python train.py --hidden_act="quick_gelu" --moe_layers=[0, 1, 2, 3, 4, 5, 6, 7, 8, 9, 10] --balance_loss=0.00201 --num_attention_heads=4 --qk_norm=false --attn_scale=0.0884 --init_std_qkv=0.0266 --init_std_up=0.0266 --init_std_down=0.0 --weight_decay=0.16 --max_steps=4106 --dataset="wikipedia_en"
Below are experts of layer 4 (counted from 0) of a mixture-of-experts language model. Rows are named router (the router's row for the expert), up (a neuron's input weights, with its number), down (a neuron's output weights, with its number) and show model dimensions 256-383. Each number is 500 + 40 x the weight over its row's rms, rounded and kept within 0 to 999. Numbers have three digits each.
After each expert's rows: a language model's description of what the expert responds to. This comes from a sample of Wikipedia text that the model never trained on.

# expert 4
router:500474488543529489417451574490470579511524501552538564524505569497564471491525481456529447572554491524526560472516485525480452480560535503491513498477506571502512519555480523440464525441446574541476474488493560513526507479464488526478486564511476438439484483412494466462604522499572479472533521566478525503560478530483574420430438447474487404530524510560508457471471486548557453544500
up0:506613506517544494516513592450548519496451489501414567504533484545546437488508545519498479499533417470433483437475488475449475543470445520512532450526516468479580559474486499491460547534521549531443461466418535411478514510462468486521508510464489526510492509497476514520492518489491547519541441574497530527466485419417496440549478460416512431481520450507495524456530544559503496517444
down0:470447479529421461500533486490510500426515449497530461453512517522480507491471427436470536460527576547567586483522511538521482502483466487485503564527491474538487463464475464504532497491542465452469514497486581531489545489481549518496528519523413532463510527569544456500513486495513440511434477470518475481531501527569456520449496489450515507495510568466521472416451470483516440417541
up1:544476477542532471448528619516509619463524478519494514551448529565506489465542524506555591498468469503471529552470501455426496540528519502478489497415502538456521528459463483484478476490465543553557495463555437415468488449475512490443492541512464499475536511490493474496568549505518475496497504566489504472564488525586530497466547476509458561530514462503503646423531477522474522485548
down1:513508556514507481537490400477536452587506515436523499498506517418499482571584551488453504521454494455450530447474449484555537490510525555503460517447553493429526495524539507517518517469487413524461515507471529509475473547467515503563577459461475494516480448538516532443527462522461518495484449451543537516507565459465507566502490566533454476539454558449522439507449549533591431564447
It responds to: Articles and quantity words after verbs or prepositions, such as a, an, more, very, one, plus adverb suffixes like -ly, -ically, -ently.

# expert 11
router:560530507526546455511534440468619527601455410522578510562447490520498544475486566539538570559458504518571489582462468480460513496534576521504483456523458456422502523578509473541538535517548532545450505449505510524472491509485471541510473537527549534478441476512465548523559462581490487452516546467506519556552494483424505502508400514571526520430580468489549551512469473517444535567432
up0:505540463504596481542493511516441495462429522516547482526410517434531470503530477550524489523533497534499542450454529532543570489509514507472462525469442454438555551485481523537571472473514507496474478458514430498456525511510471498575485497497488527407516539503488470446470508568531462554548452487461546526525495473545513468499497564552467468484481498469463482522466559505541560460433
down0:503430493523453556519535455569521469475582539526398519509516464487536535564493470498493539507490438484531504509501525495466505484485401459549532503493476582488504442544491457473465549501495510457482456480496520426502511498517416510514485576485538524514451478582506520511541527521512533512514476543488555484513436448433548575517486501527517552430465469567560465467500493476521443440549
up1:543570402406523506540528467403510474560581548576567452479522569550522530522480407480535517482476526504495452547475491562507569485502491541509406483486484444448446507515484463493475541540579513440521521445511503451490522478476496521587504478504563471529526479521475514502534550481404446528506471557444427551550420491514480480495484418453507517529526515483480572469428501531502569450544
down1:423486544485508502489435507560514451434500520516492503500486508500503437467497503520571444464488468507447542545548485550514518478531552468499479504507458523504565499520522448512583438524499546466561489495510605540490394557472450492430430509501521481540491512519520521420492541529521506550499518468477513465531482467554483507488499456498535518571494469550511456460571534486568598512558
It responds to: Words in gazetteer articles on towns and villages, such as census, settlement, municipality, Beach, and paragraph starts after place headings.

# expert 7
router:445547547467508509494465471535518504579499472466520499536375494505505541463543371545490452531500560529478535486483530524487520497463529494485503511516509503513608514498446442557448554444433501486447479482489504574397506483470553516500527551471525501522450481482497556461477448524467481463487612471555550586555444471458524458530472497577461492430473535497497486502519546578468459490498
up0:504514533519552505516463505478504543535507507450535528438457511494462435484520460497435542474488476506454468488459462511440532466541488552459524467419480480475485524546500522531463476546459531518489533482516580511547468518503561391467441529491498465503481490481478586489475521541483456518386491396502526595567520431474513509536532494491472453502479505476513554531560429536499533466470
down0:547538446507446491544505403482495507431494504508549438491495549494501461454475491537546493524535484519505497506472550539491476600469502514529492438440504540577451525413425383499507499527503608458528470483456418537455455445498500483409519505521470509488407526526498575534493525489523431542503472529535495460463470509501451446465465532448576510541457514479492531434529533535451492535501
up1:502520501499498414451497459527545529489471480536542486498518517450606543524585549538528480496578374450415483502479525519537453541542477491474445527530499539424474537492490520488499429428522520443542509523537462503477511569523490545495544451549514543535410456488536484474500545494540492504534498472423412501554498548522522430493488493500543471519509495601551509514456496500445476516477
down1:482527513521516533566505464460538446480482452509461553547538472550414487443454492554531529499449597524541413512540452500542481539577442465482478435524476535510532543502501507476536552487496480489500503537480539413514463492470487462531523531453488451546511593512472479463467541514500447534459474470488451513505536501440577498500574561493502483500506471446451504485529520553550532545471
It responds to: Measurement units, pipes and numbers in stats tables, and ship, aircraft and military words, such as m |, kg (, yards, MP, Captain.

# expert 1
router:540542438514545534504514489507579478546513434455469498537522541507479484473484502491577579460533501505400537511379470552401431443530563493488496505506517484552511504526468508457462485426473568531536443433539519498401470533502543486453524522507576588511525446500492497517545510508508523583583545556470470550502480501511528479498446476542521479515482607544565508525524473521514501530511
up0:581485515493571434533436502471505545439451498500524539514568536438533502513605556491551515491512511488467476457499541495486451497469517465534470478495555425540526536495520548558467553451524560510515472531481492534477543499516542529519518432495562565481451514509475444413557529527507425487524520507479603485505462551557588425465503523476482572500570503523482501489444454526594540521535
down0:478478507493460553524539559472475459490578559492463538517532511504508492498542510600446528474449475516460513423517530527498546525528482480575481415519455610560579530422525574547521464553503519524524487558476553462494498454520530562570550457552492523578477478519486452569543511493490510380512479516492438434561428453494470527615521470496508499455446518527488494479540574483477532493495
up1:507549486533452487531452454462515487517549492457571449505529534435475475484524508479475458460497557487523546532530475509470512504520544492532523529483554473464549511485470503498507457466485564471636462482487489523517434488578497465520421576506486589459506482550461447531536501469497526526497510482471614548506466535518500558506535527490523546541440469511506482505508493442516464543524
down1:544571495522546574520472551596435558525453525597500470473504524499616514502461483553571499499480486465455521508463484506458528466570443540532467489484530537536455538509516556506480537502590546544462536545479541489514467472451551532489502447485506488496567483486491443432489550550519480489460544514538483466537543547535496512544489454492493516516446527524527498502548455549489499527493
It responds to: Role and rank words in biographies and table cells, such as chairman, was appointed, 1st, third, served as, one of.

# expert 14
router:534500468478531493443507527581413583543481538414515523486484516524546500513514423505515505508537491452433546510431473513430481508522487480528524491454561543487538491517538548463455533487466557457565424467550519489458537487437528481458515540529526517492573478459434475426540466527605513525514511558514470530466478483542521439488372444471509454574426548535467478459433506517486463496472
up0:497541431505504479517453442489568529538487531469485504499518408530519520483537508477422504464467517432528491509489548538530540523470475530544543523469478500446422477508506518482470501509470490524526525468513515447511505511550536458519562476487524556481599523515478464463511516482492450482531501447508530522456506467522594502446465435515461524499472465433534562547579480558534513586496
down0:489518526467583499540589478490495506534507451424497540496529500443512461545502535429559479425533436470481498504543422494454459520498493483482470507500483529508584547524525409514440504529561497509512492490522545467500533490532512501545511515484468509490560490540464436519490456488480532429500517565577525509535546410515479497466436536575455472506487460471497440504442487493536464551480
up1:463455528461550542536506507450546554440509510487440481557483500485545580529517490561518494535451481533478496486464565478497462439535558477569603475468507556460518498575509480529559454515531509460490523446448467459492523501512489540458536467496462546520456493429513471466475530528530501476540488478468447474511449501429429469468431521504512499462526451508524578425532541440546582475431
down1:541485614483540493484496527531574538531470473475503518553500463468418464480488493522468522501464489449502497573475504477472514515567451555494470531500547420536455488441534474495543572486555493548528472534463456517465490447457517429488493482409566481522514524501443550527476485507556529503471567484508487494477490424487482501527441541527516490519531500459582463568439444514502558537499
It responds to: Sports team names, leagues, and game vocabulary in season and player articles, such as NBA, Lions, Avalanche, 49ers, offensive.

# expert 0
router:541452446528559511440495448523486563501462475453561535546506509487513531516447559497548493475501497493507478494429490492457424456499543493467506463494483501432533570481464526506497474466522557517556513486500507578523478545511517556442480526473472495480493514426463476377498435545556452542530504489483449516500508509545542438473499493490443545500518535515593481478452489520528499466443
up0:541426466483498490511581524484459530511507555472484528428483499567556516533488491553549532512501522446472511544506511478460444448537490513469493535460488434498459517480486460534557470544507551488441397532453540528430481516555465430485536471480532448465517451526554563480492493439403444489506543507499518529571485472515492476455515526497536520501498525451509524614531514525544587504530
down0:495510473513471498566514499441458558520492486529514552505429499461498504486563484499471413536462471509510524514444516510501543515464523548468548496462491534510528471478482530451435533549533613533538495451512485579524531524518428556507484432530447541500550458524495447524466557460439506492526490456505538534488459560570478530551518469508528491538457468492499488445503525567524451490525
up1:489510511437567563424434439484458545458486541494512484522503430506424522490502524444460428569449537485448567517503488520551537509434549573489476547466522391531488454563579555547518557445496538485505472520513521532486451515493533546433446540510514467500497517474411537593449493521546552491498469481542515451464516462432523458473499593508512482532491529539485481429373538521613580509514
down1:535481472514503474561512520535485534570512441512473579519417481532527519481549466497505498406545490511473462514525555555548496523503521478436481448468436595456503493482486469483487434540518456525515561454532461459433574478513465459525556478540535451509494492596547475479547387465503421541502544528587567517517515559478419542490472528532504465485477461482546571567551490505453517400482
It responds to: Pipe separators and empty cells in Wikipedia tables, line breaks, and section heading markers such as ==, ===, and "- Died:" infobox fields.

# expert 13
router:495472483513514494520472558599480477545493452433538503504472442496453495527478532441528498569587521449524492462390511548426538486454521459518519495455533545520526533507487451500548504537506576516520483513538432480439481578504511523476467542531528452517495440524527458496572480480497430516493510501535509509524532398523522430513441508517496464433509599534599488474469531552512506505510
up55:454502517478416442479473513467417520494525478500506485440531542522531535534510555483495485500510484526447467492527486527500624515452504571487512503465481541593502441464461440570533517484471478520548528511432511568503456523472443462467495477418550493471423469466488564561518488541560449446534483455526506484535500511542548526498488436540405513503466559529413530458520492561464440495439
down55:437481438515506480526492469553560484500622574520460472522493500540482490553536458499511506487481491463577535536500512491475592448536530455487505478458490531474476482551482654504501523513524542460548522513542506457538451540535486488501428541478441434476481488531458510537500564489437531391471501534481595479505474513470511485542533446543539513550536468494577496529481438546473509512469
up56:481426442459599466502516564571462516436469571479501580530548528470522464455525515488450457475548456456556435478528531488421528547540469535518470496487450480511498528542504501553574519508492595462450501551505491451450554486537550468414428533557495504517508533504465448471572560458541495498433574582561473491540513514505549474505548527476467480532503477486565493489486494584465464523472
down56:517440530497555504472546475499520504539509456496519506472564482534456483539514484467471483527403485450555512492473472538535477498509484456518522466487472508464459427501538426467543394524436471500539497511506506561472535539565528502487540499444531482527457511498560481472505474430516504484462540556511542514532618513487425579509471526534526489511484506492526548481489516572452516441563
It responds to: Single digits in match scores, dates and year ranges, such as 6–4, 0-1, 1967, and words like following and final.

# expert 5
router:548497465564510488487454482559473528489528522486495513496451492450553480485526498436514514489493531451510543451489507562536503531507502463446413433442539586426430554519480495511476506525487504475541519489469507512469484507488518511415490451489534464530463521488531427465489492523541551563496435537548514517527488553535576487439479459531488530560498539522538489485488492493507460574430
up0:466481537468537471485535522531483477508515527441539527503562515471544506373547495481511485468509495578448526502492499464500574550524496525482517599507519548498467616504499551526571489421461485470519481496555531427468536561483492470488521503524489502508502479517542435449510492500493472532486544530479479476512509479464488490519498520520468507442468481428521472506427425544557469461444
down0:508531521466507483538524435535518436533487548603396459531492537520460549539516525521493600515477552564444471523547459578450455516523530538552460510535462476463492489445535496496444465532479530482501565497536467496431514468533457557538477468514496488475545445435503504459489471485582456553466496537468603529556524564530488511532486467574476522518443523482559484530501534446595528417486
up1:453538449516525441450458526494538518503443449552500461479469488420506531553535513513501450472491596532440504509512498518480510664538532509521530499520493468468517514502486487567451511546508501476483571479517519539463563443459538487445445520518506449491492495472489532532507512504549573530485478547584459493489463523481469465521473469444507527491502508447479466451485554471444491553543
down1:472460550525454528521581553462508519480519551419547570440460527560562444469541468554575526535471485475536469464451560532523523492483443566468461582500539461529475412524486552468500507501466436606542521481456402518438421496479483496472553545532499516447420503503484494478537620524431504497482504463448468481458435500500555495518519478468462469511445428436459536463530530492483497504559
It responds to: Double line breaks before headings or new paragraphs, plus nouns on albums, films and shows, such as television, EP, drama, life.

# expert 3
router:537517493593507509504530498510532529480525474590489570493466441470498585490555536504522468490489460463565561474413455533578563558497485429485494479496508491475453486534461512472529487452508488452467524397422539556481468526468575516560551585459532497432468518427508527469514524547511463512559556499504486517579510523496527489515371495517497434482525497479522534465499500541494528547440
up0:524500520451600479487481543514444541468503484562552539539508454523482472496552423434459576546525479452548490517529514488515461462500508521498485498548496456444556537455482509514525499451518493489457495478568541543504552499535459486484512516508490499525584450448475501510500467521519472584490488478493540436583539501525613462527521446470509476477519470478525484548511550490561441462505
down0:484488526498484475529461504468553472533491470495476470440491524583468528522490503462464464555468478496490492479508513486488506515524487458489532493531432484506430451494567451470504472492422480503447462525520536425507517463466471492500503505565460516499568498503531429425478496453508451488521511532498477554461523500450506517503507513448560448491464458486536592497445511460465564474520
up1:478568508506550502518482427487472472548478496485549486475476425455550499526498509501521499467511545490496545457560509480498482486459467493490504531485480486473544522521484426480473529533496505506531536557532530428518524478506528512524526437503467543509532532516510580465523506471536552536581544509513479533602462453447449485483511487576536545527470552521532586594455553442453515416459
down1:529576486560478471491376565514445466488526451559526559559538460453476464516478485536514570476443541507449473442521541473477438516508494475519562569499545498445502446515448535451493494438562484509473513552432466522547510547488437551521435513533542478461494525517506509553470450514521405503425473483500485572494566568517564576509524533456493520546557520493504463483509492512548531561571
It responds to: First pieces of German, Latin and other foreign names and terms, often after von, of the or an open bracket, such as Bach, Ge, Sec.

# expert 15
router:538529443485513525434482501512548503516491463411485532580480446440414496432533458544471520496478534488482470507453523549472475536433531445445519478448638563534456493510505528497493570521574499461469423443484486478487453533427530427460456502534552549529478470485491458487453500532509511416462513530466486494504486507422502510475490490516567486458439494529494524558471482524514483510428
up0:531458499474516528555550530474547512467464431516555476515544541493463552465540537554477484510470519520439488493440517504446588482528600545481515504513533534473460503474534503557446508493517458552637513419613494545519599524495465495493500442539462468494466474489494501498471476461389517530513496538481513550492527453512503506466522445491503530515485471450549528492489562493411507554493
down0:437454474525470557454472536529406483505599414482477539489490474556507428472498455517610485473473539569609537509548506492487523436455370506489486473532449508498472494461526546529493441539533468549485503517458534500495449491519578508491541565504470491446486446539474495407571551497523424516506502421510469505515496525467554433562508543488464472541581465474536499518462491555424540517538
up1:493458536533553468536535525514444509390397455514412591501466468507531488538506476488556480533492544440466509598498540541506517533550473529514540452477509446502523511542462482440486508509504502487429490502508508479502479455497536515516479547495585522541519432490519466443517472524484499515498538531489506539513605518442547449402525416433550419480517516467530453463476471578532466511501
down1:560517579472526497532469527584503542481580529472469462461522481543551540487561538434546520491488535538546549534478457436506459512491483464500477442415482546487540554554463502580497476479486506576437503456484423483444440604525481528491441536516490517591508503500471424485613513569491492494530513546532522445484442583453532592538514469462528504444494514443480536458533492494459477454480
It responds to: Middle or final pieces of names and words, often after L or Sh, such as Lath-rop, gre-be, Lem-mon, and line breaks in lists.

# expert 10
router:510500489540536422542560539519516623519490501506499527542376464457540570449542489492476473472496483539483495494367469542464557480467553547566531440474474502518475489495508540512492508486466575503531509491443423509496515478446498457498465586487524473451471514466514516515525493543473504496549535474468461543522447460533531503456374455498463536445490496500495472475494399523469569539414
up0:511420502553519485513635572559560507472422482507513481572487493449548500549583478561501511477457504440478433532500469506430485522438450462525521498429501479612536507464471521465515465479525547519527489466469482500473584483486564447558525509561446508491513452468566488499505504438557495553485520507469438482465523503466510509466533493455488540497525453543500509572532503469489577530537
down0:546496460511423485530424437492483553559543488519474516472527524492478525469505489478491553522527527516529536474470586457495479480536515548405506497500528525533489455514498460470459517482508505538515504427523532534478481556520513525451472474534538490475387497526483477542529543526419505490535503442486561499574464475478452429479513469458540502515510485395522462474467495543594454469378
up1:500511530494469493569503529570528428515455513539538514481535544500537563519473476580520384531383522484400531536492465480497537524517468516507495542534460513514475518541526453481514489521525517449460496522564436510497559498492525545483511509463510449547505451476501533543591490453443502525505501529470464524470491490466560507573474455481499530474418491530492481523526553369490516514481
down1:525531486484480571468460452484537517462487499514515558462474434525504460451532545536515520481527506535584527503483507518497460452503446489537531504550548511479433516509497552557566493495469549518495532498513512426534455513509544538452559523544490559423456504532502542496476483492547474537488537514566569490533503518511496538528443552532538506568509504473497471448451478582508443439517
It responds to: Middle or final pieces of long or foreign words and names, such as Ag-ents, he-ating, Lillestr-øm, Ranj-ith, often in lists and tables.

# expert 9
router:471496418547509496548454482521535521556461556516587526595416530432508559519514535555469451527515521518489452493514454493498522516507562494473575480470471463470441555493538547457531499491490533488524530485501445540498447560448506481504500589443542492413471430461505494568535523503538430448529558450502527576515498456478585460575533505457531508508495454489549455474486476538493496539403
up0:476522471393582516460514523483464505601497557519495551535514523579491425467448477480421495455521478520559489481530528519487474491511519543461504508513439450553477483485453583491585463457525478473465482464496472494466448569510570558468508511524515488473555536471454510529500444496530510505453542513483474504536476458458542472442524499448525542527506532524539568447525524487514519459421
down0:479509506519492476546473530500500507515484455507511498503492522435406616516524464498449525600445545436476483542557460483470410527536461474448542499479569466516493514459549420533484463500493512496501523517550477484494474468477554498507482519516478581543517433548514529490491492519480535441562458419509496524438460542513543529548530497474535509422485505488510503470491528546495497502485
up1:450482459520505448525487565468563476529483441512490508591434444524474515522534464491516524509498486529489485519500426520449490438517481505510490573513512541424535512477557593543479485550517444445551446489491487490496499503513563441472526512504545459541473493417501547529484516504517495553484443476495550534501506450512513482534481560448503483572462475506518465556573469599477521508520
down1:529514556484506484455526532475460487516483513542479438511426508531425488513514490430435422493503490495470553519447502497545524506488504477475477450605478487511489459518545472455434576496512532442440471496525535558548498492507403563557502476400420479445524586576516427557526491458438480502562555494565521499544506581480509473459512459535545506532515441541511504463423447464463499501497
It responds to: Word endings and terms in medical, chemical and math prose, such as treatment, cells, syndrome, mathbb, -ing, -ation.

# expert 2
router:479513555528499460391507503529492610510456449520529505502479526408484494481553468479517460573570522544515487440494491447513516526497517529527552508461508587465502476529491475457519592495540470529562471484505514527463484507344484542555464565524532487487458514451494433531544411526550483485499515556496505474542504485476532489419418435447515456461499489554489501528423516569551453536511
up0:559428458556513411509495543509514461490519558498496505479520514460528494443455505499483497503543505509540472586457497447478512460534491509447500533493521564497532509570470526485497483442434478526526507457517474502503425460482563538505458464594484546490477483440521592476597525503584438467581495465598531480539502562469536530477453508551493489527552483452493536560496540496507482530485
down0:500507521507491534521502486516487498472488547566481464459542465519471502428542440490506448473478509506454430518517556543557485505484443461539521525489495505472459490511517452447534448562480469456523441499540477499406486481555503497446604445481559537464489520532559487522526534497508501449522532515507572491552464583403508501597449520619516445506562469478435484586574495475477496496529
up1:501504501485503420440504528432538498444451499491483512509520508439529482460538404481488500415485486494496457543512516498523425550480491512447481451496526498498487490467442516470511542560595487471528527495531420447528479458441502481492556497467558506486494458487511427572507477504552502538504501546494508494540475591448508555522428497492537530503471491435557453561564537487487494526488
down1:542492443520451590529520523472551506546478503526474451449515521570493560530495560540522464562520428460487568447463488528490494482488504429564557525474487511488552473534498494476488451484489506523494531481499535526524551477505463511569475480589432426560529537455466570433476535547450525478483486502526497514440538505503408479483505506489457508554503546512457588460494478450498489496569
It responds to: Word endings fused with final periods or closing quotes at sentence end, like s., ing., ".; also closing parentheses and digits inside numbers.

# expert 12
router:511475547511513492572526529477479575532429522441512576515426491431509566501542544535546425463518432507456471484402451578504452503479535422558510454503499526496483480523512559478534517561543449477575477455446465469474490459455489446489499506472496491445519553391471492480477529504485530487508501495509470540539422466473501520481436419483497545467515545472550539490496424504460523540422
up0:499474526527526498505543449482454554599479495579561486471571569548541520459612501478492461478509457482507521513457498472501534484458452460479451619453517545508600487547451522479525593473549533465532433474507554518487600521451532450494532516535541492470500506575481554545491472504583450457484456618494456499549501492471519462556500560539524462453537543564511527489505470526563540542576
down0:476541459464517498478502525434509550468493488508463530507509486475486459493429596468552501527538527478502445492565492520543529520552427486509585573553397453485434504505539522506462489589474536541522489469511593524417557426522437460532459444523475495541541495546583446464488518419459564486456536481500502503508463487487475538459574457479541601439519524511571544540543550488442459464483
up1:524474459468394491445525521466457513443494513482485517512506513520567500478513475519512457496464435444480499545490432510438468510448445480459458419501592525471546477513471519468462536521505509476539459460449446514509566471493541426442457475549442488434549508577544526537485511461517498532465503524469523474512560544534498467496449512427518441500487536449518459514534519514468484507464
down1:458509516506568578486509535482510511454493475504541461570520501531437550570397517461486525605548514519514526493520493525474511484544429503492554574516469577487522546388558467460532477481533526535494597529500475478539510505484507455533561512541520496538539496475520439500530429490459474406498514557500510432559471494520404532464559457555519477522488501517505483512503522490541532499513
It responds to: Commas, semicolons, and "and" joining list items or ending introductory phrases, often fused with the next capital letter, as in ", S" or "and G".

# expert 6
router:528533514580559458470536505480524512453468466474470523528483475473519540461537482464516446435511470421577534489318474568507492521474535544522437457483556454492539560480479523520544499492547505515507520463487452478427478532461493426491514581447594487422476501448476505540499533496495484524436510493497461525497467450479514493557448483525457468506454551474438537488502438513478432613507
up0:517461445403441464455462411452551471472545515567513520501492526450425504460556508512498556557473499516477548581541565456493522473421457486521513466504474439505465525519553538497423542517532457506471488427454454538512580473464530540458464519427488531583512577472510538491493517515511444536475501485461473467465440412555562491505529494479491550400525511453585513436513590423505426526487
down0:506494512505518512501514574469512578547546505533505494388505539485506524587495498502506415456566518499536443548531502526517440531589488503503496477488521539460481451478521416514498468527460419549436533496519571497503480454550510462486462508544491563514530478526513514432492489519532550487502478485493536505479491465507512477411461426568588544543539534522416484499578445493530514471536
up1:525510497525511518486413521553538509423506537564442527450461477486509508545511528487533537464483435526489436495574424514452526525542468453513550539555405509433503569520538500468494462482491524515511509626520492520554510485555434552447531486491548489539451544425477389490502548501494542499498494466481503537499458467491557497535571559518517553527545477524478484438427590539457507518429
down1:504488466457489549517546478497414469553432547492514414415472504505516496518542445460609498509491500455513475483536542537535532464462473559445517526460466539551473479490488471508458525506493423478432494535539504527509501538504547503569453465523468530462591469493516523509416431470464531538586482514465435481461551398582486487465402517490575539415532498529487485523576535476474424490529
It responds to: Digits completing years after "1" in infobox birth dates and boxing records, such as 1'992', plus pieces of foreign names and film genres.

# expert 8
router:483486474524546501490529523527515557449535509527523560528496599490571520463585501485519450454518481476519452466508457590504507549469537523480512451509497551434486506532495540505492503548478495441545529400492540524462470491476509461487462514507535464454507453441466516470543481578426526527541522489390452588526495601489526422448496446494406498529530432462498534492531470496493486557456
up0:533499519464526482482468478497408492484587463528535499471477520552518487543502436508522486575537572530470490491536450461416520536529488489560534612467486497434521499574465522424511485490478566562552456556545442504490522518544432541501490466492512485489476438574487478548519527491545552470542479492529537545517481496482541533532517500480548467534503570529472449474490524454492425456470
down0:440509529483460504478396439493480492523546553510503444489502480491485570468526534485481521453483491500574505520571502511454513542412499558535480575524494420550469479525473446526547470555501479556531528538507533520465504503551610565552473488477472530524554403508556471538473465442431443430542551480501450475529521533496485509516468516480535494488525530458489491465570434458449484485526
up1:545528479478411547514462450595480517511463503413542449468508548516530503501496508531517547490519498522459501472472566568514534471459504541523492524492499480476570538481494558519472576520467490451513429497447502458490499519440510469501493518553515511499532493449534515463441510586500490498512554423486416514566471508445490494452530443518502427549562505507526499458478522502457416469487
down1:559490465538496523592478515495503526505511511563493489532531516464523460571541475528462508531509494502534555577575521483511495502547548493456494452472520589535498554501411555514518434483430456552446555537510497500491467452549462475480464497467446472573498526476507474478541554473481562485495447490492513503513506462487458489497471528557512498429458469412551420520536507530533534485546
It responds to: Word pieces right after a single capital letter like B or P, such as ang, ā, ad, plus common nouns like Boy, Dog, Tiger.